python train.py --experts_per_token=4 --router_score="softmax" --routed_scale=2.0 --vocab_size=2048 --norm="rmsnorm" --tie_embeddings=true --optimizer="soap_variant" --lr=0.00589 --beta1=0.95 --dataset="wikipedia_en"
Below are experts of layer 3 (counted from 0) of a mixture-of-experts language model. Rows are named router (the router's row for the expert) and show model dimensions 64-127. Each number is 128 + 24 x the weight over its row's rms, rounded and kept within 0 to 255.
After each expert's rows: "comes before" lists some tokens at least twice as common just after its tokens as in all text. This comes from a sample of Wikipedia text that the model never trained on. Tokens count by the router's weight.

# expert 57
router [131 109 137  93 129 113 156 133 121 150 136 139 143 135  98 173 104 124 123  62 137 107 108  84 162 139 141 115 144 149 149 129 158 140 117 134 124  75 165 140 121  82 158 137 134 124 146  87  86 171 132  58 134 129 108 152  97 110 108 134 117  96 136 105]
comes before: " of", ",", ".", " and", " in", " to"

# expert 41
router [154 117 156 136 138 102 123 138 110 113 139 163 129 162  96 153 135 115 104  96 160  90 154  66 148 114 138 140 160 140 154 109 133 112 127 124 114 131 186 170 172  93 138 102 142 141 156 122 120 154 119 114 118 130 120 148  93 127 116 122 154 106 154 111]
comes before: " and", " the", " which", " he", " but", " a"

# expert 20
router [142 125 124 108 113 129 110 132 126 125 108 138  91 150  89 151 116 101  88 110 136 102 133 129 131 133 157  94 115 142 177 156 200 110 105 130 120 119 158 148 192  85 166 104 146  95 112 150  99 126 136 114 144 105 107 166 105 111 114 133 129  80 133 112]
comes before: " the", " |", ",", ".", "–", ":"

# expert 50
router [146 100 144 153 106 102 107 127 120 133 166 112 151 159 121 104 103 100 112  92 143 106 141  93 162  73 119 113 140 115 141  99 136 117 120 134  81 125 172 147 138 111 157  60 119 114 117 130 110 156 150  91 155 115 131 132  80 132  93 115 120 111 112 102]
comes before: "\n", " ", " S", " D", " B", " P"

# expert 14
router [134 131 142 122  92  80 124 137 115  93 124 119 141 122 129 156 142 138 104  93 143 108 153  63 141  88 120 132 145 139 164 118 137  99 111 131 138  83 193 135 173 102 168 113 133 157 112 149 123 145 112 118 127  88 106 151 107  95 131 160 151 126 145 123]
comes before: "\n", " ", " \"", " S", " C", " M"

# expert 33
router [156 102 167  86 113  98 146 112 136  96 138 152  80 156 111 157 132 118 124  93 156  96 117 107 146  94 118 105 139 172 158 143 169  96  99 138 105 107 171 136 123 111 171  96 139 156 110 105 117 146 113  94 129 100 149 143  97  96 113 121 160  97 121  90]
comes before: " |", ".", ")", "–", ",", "),"

# expert 3
router [132 154 116 115 104 107 118 124 125 135 129 161 139 161  74 145 104  96 121 130 152  99  87 103 190 143 124 102 118 137 163 130 169  95 125 130 117 118 169 122 148 108 163 108 113 144 119 140 114 143 158  88 107 127 112 157 110 117 132 142 149 139 146  95]
comes before: ",", ".", " of", " and", " in", " to"

# expert 51
router [141 127 100 124  86 124 120  97 133 143  93 142 126 142 107 140 130 109 125 133 165 106 107 107 142  91 130 124 133 136 134 118 135 105 126 137  98 124 157 161 139  83 129  99 129 169 134 160 142 132 133  75 131 112  84 136 104 107  82 108 140 102 139 117]
comes before: "0", "9", "8", "5", "7", "6"

# expert 63
router [160 125 127  82 103 110 125 123 161 119 121 175 127 148 116 132 147 103 104 109 188 140 107 113 140 126 149 131 160 144 144 111 196 119 138 155  95 105 164 129 136  84 154 100 140 123 138 144 109 155 132 103 107 113 132 168 109  92  93 133 167  89 164 105]
comes before: " the", " a", " his", " an", " their", " its"

# expert 40
router [153 122 155  89 134 119 107  96 107 114  88 187 118 135 125 115 114 104 134  72 150  85 151  64 148 109 142 127 145 137 148 112 142 148 118 133 105 128 165 148 148 138 144  62 135 128 109 126 106 138 113 125 114 115 121 138  81 124 128 127 150 106 174 110]
comes before: "\n", " The", " He", " In", " It", "S"

# expert 27
router [145 135 117 119  92 104 121 127 123 122 117 149 144 161 120 111 130 114 108 108 149  98 148 115 133  93  95 114 167 144 182 144 153 113 123 156 109  86 154 128 140 111 179  71 123 117 107 133 129 129 115 101 120 130 146 135 102  81 114 151 167 120 115 124]
comes before: "\n", " ", " 0", " 1", " 4", " 3"

# expert 44
router [139 118 136 151 108 129 120  70 125  97 121 121 119 128 117 134 141  89  98  89 149 118 105 110 139 119 148  97 132 130 206 149 138  99  88 120  95 132 163 101 125 129 174  78 149 144 121 101 165 143 117 117 124 104 118 138  98  95 126 161 134 129 126  93]
comes before: " |", ".", "1", "2", "0", "3"

# expert 17
router [178 124 142  89 102  98 128 103 149 122 108 150  85 161 101 129 147 102 111 112 165 136 121  93 138 124 153 145 147 153 167 133 173 106 123 150 108 108 156 125 141  75 166  90 137 140 128 129  97 145 127 107 119 122 144 157  90 101 109 145 150 111 156 103]
comes before: " the", " a", " his", " an", " M", " B"

# expert 35
router [138 150 152  93 116 116 132 104 139  86  99 143  91 177 120 112 103  97 133  97 161 140 123 110 119 115 132 107 154 140 186 152 155  75 132 103 119  57 146 125 127  74 131  90 125 132 119 105  88 137 118 128 164 125 132 121 107 127 125 157 113 117 124 125]
comes before: " |", "if", "orn", "ust", "ur", "ather"

# expert 4
router [154 107 141 118 152  91 154 126 135  98 133 131 143 158 109 147 126 102  97 107 184  98 124 109 164 113 148 115 145 158 136 122 163  64 121 111 103 128 160 112 118  80 181 104 125 153 124 113 120 164 135  68 144 125 133 153 121  81  98 110 170 100 133 125]
comes before: " the", " to", " a", " he", " in", " was"

# expert 23
router [138 134 145 122 114 113 120 117  89 135 116 114 132 147  90 147 142 145 123  91 130 100 100  85 145  96 118 105 161 167 155 151 163 150 141 124 126 111 127 131 156 126 165  67 131 157 150 119 112 141 131  72 155 123 126 169  95 120  72 169 128 112 108 100]
comes before: ",", " |", " (", ".", " and", "'s"

# expert 52
router [169 139 153 107 114  68 159  99 115 105 117 112 113 144 126 118 168  90  84 138 151 120 105 102 162 118 156 117 157 134 149 115 157  85  75 151  92 109 169 129 114 119 124 100 172 120 101 128 151 151 156  91  96 113 130 178 122 107  95 143 124 122 131 126]
comes before: "ed", " by", " to", "ing", " in", " on"

# expert 62
router [133 131 121 146 104  98 157 134 131 128 135 105 117 133 131 151 118  69 107 131 147 104 135 110  92 114 100 112 137 163 145 133 146 116 121 110 132 125 125  98 152 132 112 102 165 125 133 103 117 131 170 108 117 113 150 144  72 113  61 151 133  88 121 127]
comes before: "a", "i", ",", " (", "en", "ther"